From a checkpoint of a small mixture-of-experts model trained on Wikipedia.
Size: 14 layers, vocabulary 22733, 133M parameters.
Experts: a sigmoid router, a shared expert of 320 neurons.
Training: a variant of Muon for the experts, 651M tokens.
Below are experts of layer 5 (counted from 0) of a mixture-of-experts language model. Rows are named router (the router's row for the expert) and show model dimensions 256-383. Each number is 50 + 12 x the weight over its row's rms, rounded and kept within 0 to 99.
After each expert's rows: "comes after" lists some tokens at least twice as common just before its tokens as in all text. This comes from a sample of Wikipedia text that the model never trained on. Tokens count by the router's weight.

# expert 18
router:38 53 52 52 66 59 70 35 54 53 41 51 37 43 29 42 48 51 29 59 56 52 64 45 62 51 40 51 52 44 41 45 33 38 53 51 54 36 37 49 32 38 49 60 55 28 55 37 57 42 34 83 68 34 53 62 58 29 46 36 37 68 50 67 38 52 17 37 33 61 49 52 41 64 57 47 34 47 46 30 48 38 53 40 37 41 53 51 55 53 48 37 49 60 24 47 57 52 31 50 49 73 64 42 37 32 37 47 47 56 64 21 26 63 59 62 40 34 52 69 49 55 59 47 47 26 35 35
comes after: "20", "19", "18", ".", "00", "10"

# expert 54
router:54 56 44 46 48 59 51 45 74 70 32 41 45 37 35 51 55 55 25 72 40 45 39 65 33 37 61 55 50 43 56 48 50 18 75 53 46 36 44 53 31 45 47 52 42 43 45 30 50 50 72 50 44 54 50 62 52 43 50 45 46 52 56 37 33 51 48 59 42 41 46 37 39 52 33 38 39 48 63 51 40 36 51 69 51 31 39 45 59 44 52 52 59 43 48 45 43 26 27 43 51 85 48 44 40 60 29 42 57 65 62 46 35 57 71 53 42 28 29 45 55 46 48 50 46 47 40 52
comes after: " ", "–", "2", "+", "3", "4"

# expert 22
router:58 39 32 43 75 66 57 56 57 51 44 42 41 63 38 54 52 57 40 53 54 52 32 61 63 28 71 36 43 40 66 60 44 50 51 42 37 23 24 38 41 41 56 68 25 27 50 38 52 45 33 67 31 57 52 54 51 39 36 46 34 53 87 54 48 52 46 57 60 41 62 44 48 48 47 19 34 57 52 49 47 48 49 54 67 30 43 43 61 64 51 40 45 53 41 40 52 52 28 53 24 51 56 38 40 40 11 55 63 65 48 47 25 62 53 41 52 42 49 57 46 50 58 29 81 59 51 42
comes after: " |", "|", ";", ",", ":", " in"

# expert 40
router:33 57 39 45 59 34 48 60 79 46 54 43 43 46 28 41 51 50 31 51 38 53 58 62 54 40 53 46 75 32 59 55 60 41 58 69 30 39 54 49 32 50 38 51 55 35 47 31 17 64 54 60 57 55 62 66 41 33 51 30 55 32 54 47 26 44 44 47 51 46 58 48 30 45 31 22 35 65 64 58 28 46 40 37 44 31 27 58 44 37 47 38 55 58 51 61 57 35 02 49 50 63 45 55 40 50 36 54 74 66 54 49 49 53 62 53 39 48 38 54 47 40 44 44 52 41 57 42
comes after: " the", " a", " The", "==", ":", "-"

# expert 52
router:44 52 37 34 51 53 74 57 66 51 47 58 49 45 23 32 45 51 31 67 52 45 47 44 44 46 73 53 57 38 42 46 42 57 53 57 52 37 48 51 12 40 57 59 54 03 52 41 36 37 47 61 39 57 59 53 50 29 51 53 45 63 46 41 65 49 36 52 50 84 60 49 32 72 48 42 35 68 56 56 62 44 43 56 55 25 46 36 53 63 56 49 35 68 40 49 03 39 40 40 37 66 54 59 52 37 29 70 32 75 65 29 35 63 73 52 44 57 58 43 39 39 41 40 63 50 44 52
comes after: " ", "–", " (", " $", " −", " +"

# expert 63
router:70 59 23 53 61 62 67 27 59 52 55 39 46 65 27 24 46 39 30 72 50 50 50 69 52 52 70 46 57 43 47 69 48 54 53 53 26 20 59 40 56 48 60 68 45 51 36 50 47 34 62 54 42 66 59 54 42 34 42 42 70 74 55 73 41 43 47 52 35 54 49 38 54 38 32 42 55 56 65 54 54 43 50 57 46 47 47 69 42 46 68 53 52 55 53 72 39 38 55 45 44 57 76 52 58 64 51 68 61 52 53 41 39 56 57 38 48 52 62 59 34 39 60 40 65 38 50 42
comes after: " ", " (", "–", "1", " for", " Women"

# expert 7
router:49 58 53 50 79 60 53 24 53 46 45 41 27 78 45 30 55 60 22 51 59 56 48 45 64 40 53 48 64 53 49 48 49 55 44 48 48 25 61 32 45 62 68 54 42 34 59 23 41 60 47 76 60 46 57 68 51 36 52 51 45 51 44 53 48 47 36 48 46 54 34 37 54 52 67 38 47 44 58 44 58 47 49 41 49 42 58 44 40 37 41 43 56 56 45 57 35 47 46 45 45 70 64 65 48 52 45 63 44 63 56 37 39 74 51 46 47 28 59 65 64 48 51 49 54 52 54 44
comes after: " the", " a", " an", " of", "'s", " The"

# expert 20
router:35 41 29 68 48 72 47 39 67 44 54 47 38 56 36 46 60 50 33 46 42 37 46 59 56 50 59 49 67 56 51 39 65 42 58 68 32 44 55 55 41 56 37 58 44 46 53 42 40 74 51 48 36 63 52 53 50 43 49 19 35 55 49 46 40 57 47 51 55 44 55 59 47 47 45 58 40 52 50 49 39 50 31 34 66 41 55 43 74 42 62 59 34 45 27 45 32 53 40 54 44 61 60 44 52 50 42 49 71 62 54 39 22 57 51 33 56 18 52 58 39 45 61 44 37 50 51 31
comes after: " is", " as", " was", " with", " a", " in"

# expert 34
router:44 52 28 41 67 62 71 65 54 52 42 57 38 47 45 27 35 67 38 45 58 65 48 71 58 58 51 41 66 49 38 55 38 63 63 46 37 40 58 55 19 45 25 43 36 38 45 31 50 43 62 68 42 71 48 45 47 27 66 16 52 47 69 43 41 59 50 49 37 56 60 41 65 46 65 49 43 65 64 50 64 28 60 46 47 34 48 67 47 44 51 62 45 72 49 70 43 36 21 58 48 56 54 35 31 50 33 51 56 42 66 52 41 71 69 41 51 49 44 51 44 46 46 47 55 48 47 45
comes after: " |", "-", " by", ":", "=", " USA"

# expert 26
router:53 62 40 47 67 51 67 61 42 50 51 46 35 55 34 46 42 44 23 51 33 54 58 55 48 38 63 45 41 56 47 63 44 48 58 47 28 33 45 49 35 45 52 63 36 37 28 37 35 68 53 70 42 53 65 81 46 39 48 38 36 51 63 51 40 69 57 38 54 53 78 51 59 61 50 34 43 64 60 29 50 51 59 52 58 25 26 53 56 42 51 49 40 55 38 40 41 57 52 44 58 52 73 58 38 51 37 45 57 60 48 39 48 77 60 63 37 26 46 66 46 37 59 42 53 50 57 54
comes after: " the", " a", "'s", "==", " his", " in"

# expert 39
router:55 42 44 26 61 43 68 39 73 65 43 62 41 64 43 40 52 61 46 53 64 47 46 55 58 33 75 29 69 37 35 75 55 54 56 69 27 33 41 45 51 25 46 45 60 37 33 36 58 55 48 58 53 47 47 64 60 36 47 56 32 58 51 57 58 55 30 36 57 66 46 33 39 52 37 43 52 54 59 45 51 47 41 59 42 51 48 30 54 61 49 32 35 46 44 63 50 56 47 33 35 61 50 42 46 40 28 77 70 63 51 61 54 51 72 42 59 33 51 71 38 40 61 42 48 52 63 48
comes after: " |\n", "0", ")", "1", "2", " —"

# expert 47
router:59 45 48 46 62 43 54 54 67 56 32 39 48 56 62 51 51 44 30 62 56 36 50 51 46 32 44 61 43 49 38 65 52 39 73 52 40 53 48 43 38 49 53 67 49 42 34 32 41 58 41 52 39 61 32 61 47 40 59 35 48 62 73 53 31 49 37 56 59 19 63 35 28 54 33 54 43 58 57 49 41 44 70 51 59 51 37 43 55 49 62 69 63 70 44 67 41 39 45 51 51 48 82 40 45 39 25 68 60 53 66 50 39 37 46 52 45 43 41 53 46 39 56 46 55 34 53 51
comes after: ".", " |", "′", "°", "°N", "0"

# expert 6
router:29 71 46 21 68 34 54 68 80 40 66 65 38 67 38 47 48 59 42 52 66 43 57 36 17 42 57 42 60 58 66 65 43 52 43 43 48 44 41 39 38 27 55 73 53 54 35 36 44 33 41 62 33 50 46 53 47 49 45 52 53 68 47 59 41 67 43 26 39 65 48 52 46 67 53 38 21 68 77 47 54 54 59 47 54 49 49 31 66 59 64 28 52 50 41 50 33 30 42 38 47 62 49 34 51 38 36 61 47 48 56 29 43 67 62 58 63 42 52 61 59 56 48 36 53 49 42 21
comes after: " of", " in", ".", " to", " at", " for"

# expert 36
router:33 43 47 56 58 44 60 31 49 49 53 39 52 45 42 38 43 51 40 43 38 44 54 55 45 50 75 45 58 34 62 58 58 41 42 71 44 40 48 32 49 44 39 66 31 44 37 37 35 30 48 69 46 47 65 73 42 36 44 36 58 57 48 48 50 56 40 43 54 68 69 34 54 42 46 28 36 59 61 40 64 64 53 48 49 49 67 56 46 70 48 56 44 66 50 63 51 32 52 44 33 58 52 52 32 40 34 72 60 54 48 29 37 74 58 35 42 25 57 74 60 42 37 49 65 60 54 31
comes after: " the", " The", " a", " his", "The", "'s"

# expert 32
router:38 65 52 24 63 49 52 55 62 60 64 48 44 69 31 42 46 33 49 61 43 61 34 57 47 58 40 42 46 54 45 57 54 65 57 36 30 48 34 31 46 42 45 63 47 19 21 29 60 67 35 52 47 55 59 62 56 24 56 38 52 55 64 73 62 56 50 44 41 57 57 42 53 55 44 39 44 60 56 38 36 53 40 49 66 38 50 49 56 64 63 33 42 71 57 49 33 43 33 26 47 58 54 49 56 41 47 57 54 72 48 29 42 58 47 56 53 44 67 51 69 57 45 40 40 33 59 40
comes after: "-", " the", ":", " of", " and", "|"

# expert 60
router:57 45 44 40 66 38 71 75 50 71 54 64 45 55 37 52 43 56 42 63 43 54 51 60 29 43 73 58 58 46 39 65 53 38 68 50 45 52 40 60 41 60 53 53 62 33 47 20 30 43 35 58 47 62 49 67 54 30 53 38 35 43 51 59 28 54 40 61 49 50 65 48 39 58 46 26 37 62 62 50 24 53 50 55 50 44 56 54 54 62 59 62 49 66 38 46 61 40 42 31 48 64 46 36 48 49 23 50 65 80 51 45 24 50 67 38 34 40 41 71 47 49 63 37 42 54 41 56
comes after: " in", " |\n", ",", " |", " In", "In"

# expert 56
router:50 57 45 42 56 48 57 50 68 57 54 42 41 60 37 49 46 51 31 54 38 50 41 75 48 47 66 37 63 35 40 49 47 46 72 34 46 44 30 51 48 50 38 54 45 37 45 32 54 52 51 52 50 61 52 66 50 37 48 33 35 56 52 36 29 47 37 45 50 38 45 53 42 46 44 30 45 58 51 45 32 32 45 55 45 41 43 29 53 26 54 48 39 63 48 53 47 39 30 50 58 65 64 34 43 52 37 56 66 64 68 55 16 60 56 44 41 52 41 56 49 60 49 51 45 40 45 46
comes after: " in", ",", ")", " sq", " km", " Kitt"

# expert 41
router:44 46 64 50 60 34 55 35 78 42 79 59 36 78 29 41 52 46 56 58 45 38 34 49 50 26 52 55 32 26 45 34 39 44 64 68 51 33 37 48 31 49 58 71 56 34 36 33 42 66 47 41 46 56 57 48 51 33 44 36 34 56 55 54 41 57 41 64 49 65 55 33 39 69 23 39 45 53 74 48 34 46 47 44 36 46 43 45 49 35 53 32 40 59 28 48 46 44 59 42 62 63 37 44 34 59 37 35 58 87 60 52 27 64 50 59 47 44 45 65 34 40 57 55 40 50 51 50
comes after: " |", ".\n\n", ":", " |\n\n", ").", "|"

# expert 11
router:38 60 36 31 63 38 47 49 72 68 47 60 36 58 53 40 45 38 17 54 52 52 44 40 55 36 54 48 40 36 45 41 38 54 75 58 56 38 48 50 55 57 47 55 42 37 43 36 37 40 64 62 28 76 62 53 41 29 53 51 46 49 70 41 51 41 40 44 39 32 54 37 49 46 39 51 47 63 71 58 22 48 47 49 39 39 48 27 43 44 51 42 31 44 46 66 56 41 49 37 47 57 59 44 39 47 43 58 48 39 47 40 38 64 81 27 60 57 31 45 41 35 35 30 50 48 25 21
comes after: "\n", ")\n", ";\n", ".\n", " Los", ");\n"

# expert 55
router:41 60 31 61 45 64 75 68 75 50 42 42 55 65 37 49 48 49 39 66 30 54 51 57 54 24 60 55 42 36 35 55 57 47 66 56 37 57 41 37 40 59 33 52 30 54 35 37 52 45 47 25 38 55 47 61 55 43 61 51 44 48 46 47 45 58 52 51 63 40 54 40 33 51 45 40 56 72 67 64 34 34 63 46 53 47 61 52 46 46 49 39 43 55 36 47 48 25 45 23 56 54 49 44 35 62 23 53 68 74 43 44 38 25 57 36 32 38 34 66 49 67 72 42 56 57 58 61
comes after: " ", " (", "–", " medalist", " MPC", "==="

# expert 31
router:42 36 45 44 63 58 61 53 65 56 26 42 50 75 46 50 50 58 57 60 50 43 66 71 50 45 66 47 62 49 52 72 49 43 64 40 16 51 46 46 44 43 53 54 50 41 44 41 39 60 43 32 47 52 63 52 30 36 55 42 49 45 45 45 57 44 47 40 45 63 61 40 32 50 45 45 70 50 49 54 55 45 51 51 42 30 36 58 44 44 62 32 51 52 58 44 44 30 55 51 57 66 34 39 63 49 36 38 66 68 59 39 42 55 55 59 43 29 70 58 36 48 38 52 46 42 51 40
comes after: " |\n", "\n", ")\n", ".\n", "\n\n", "1"

# expert 49
router:53 53 55 45 66 40 58 54 47 39 52 54 52 67 46 42 47 49 56 79 45 41 48 48 52 46 67 49 54 34 54 81 53 40 72 55 23 36 40 36 48 34 47 54 49 50 60 33 51 55 66 59 44 57 27 60 47 27 42 36 21 43 47 63 31 68 43 52 50 55 51 47 43 61 50 25 42 54 49 49 41 43 52 48 44 61 58 54 69 43 58 42 47 66 36 54 52 19 36 60 36 56 67 55 50 73 33 67 65 56 57 48 28 66 66 45 39 57 45 58 60 32 52 47 57 46 53 59
comes after: ".", ",", " that", " where", " when", " \""

# expert 13
router:48 71 41 59 65 56 50 70 73 68 29 30 57 67 45 53 32 53 40 58 44 39 59 64 67 47 60 50 64 52 37 47 54 36 53 64 43 25 33 47 44 53 42 53 57 43 48 35 52 47 51 61 38 66 47 71 50 42 56 51 43 51 76 53 38 61 35 55 51 37 65 50 14 70 54 41 43 54 62 59 42 37 68 68 42 38 35 53 58 36 57 58 69 39 53 44 56 33 25 33 46 68 49 38 46 45 28 51 65 65 55 42 43 78 66 46 38 27 40 79 60 51 52 42 67 33 39 42
comes after: " |", " a", " his", "'s", " former", " –"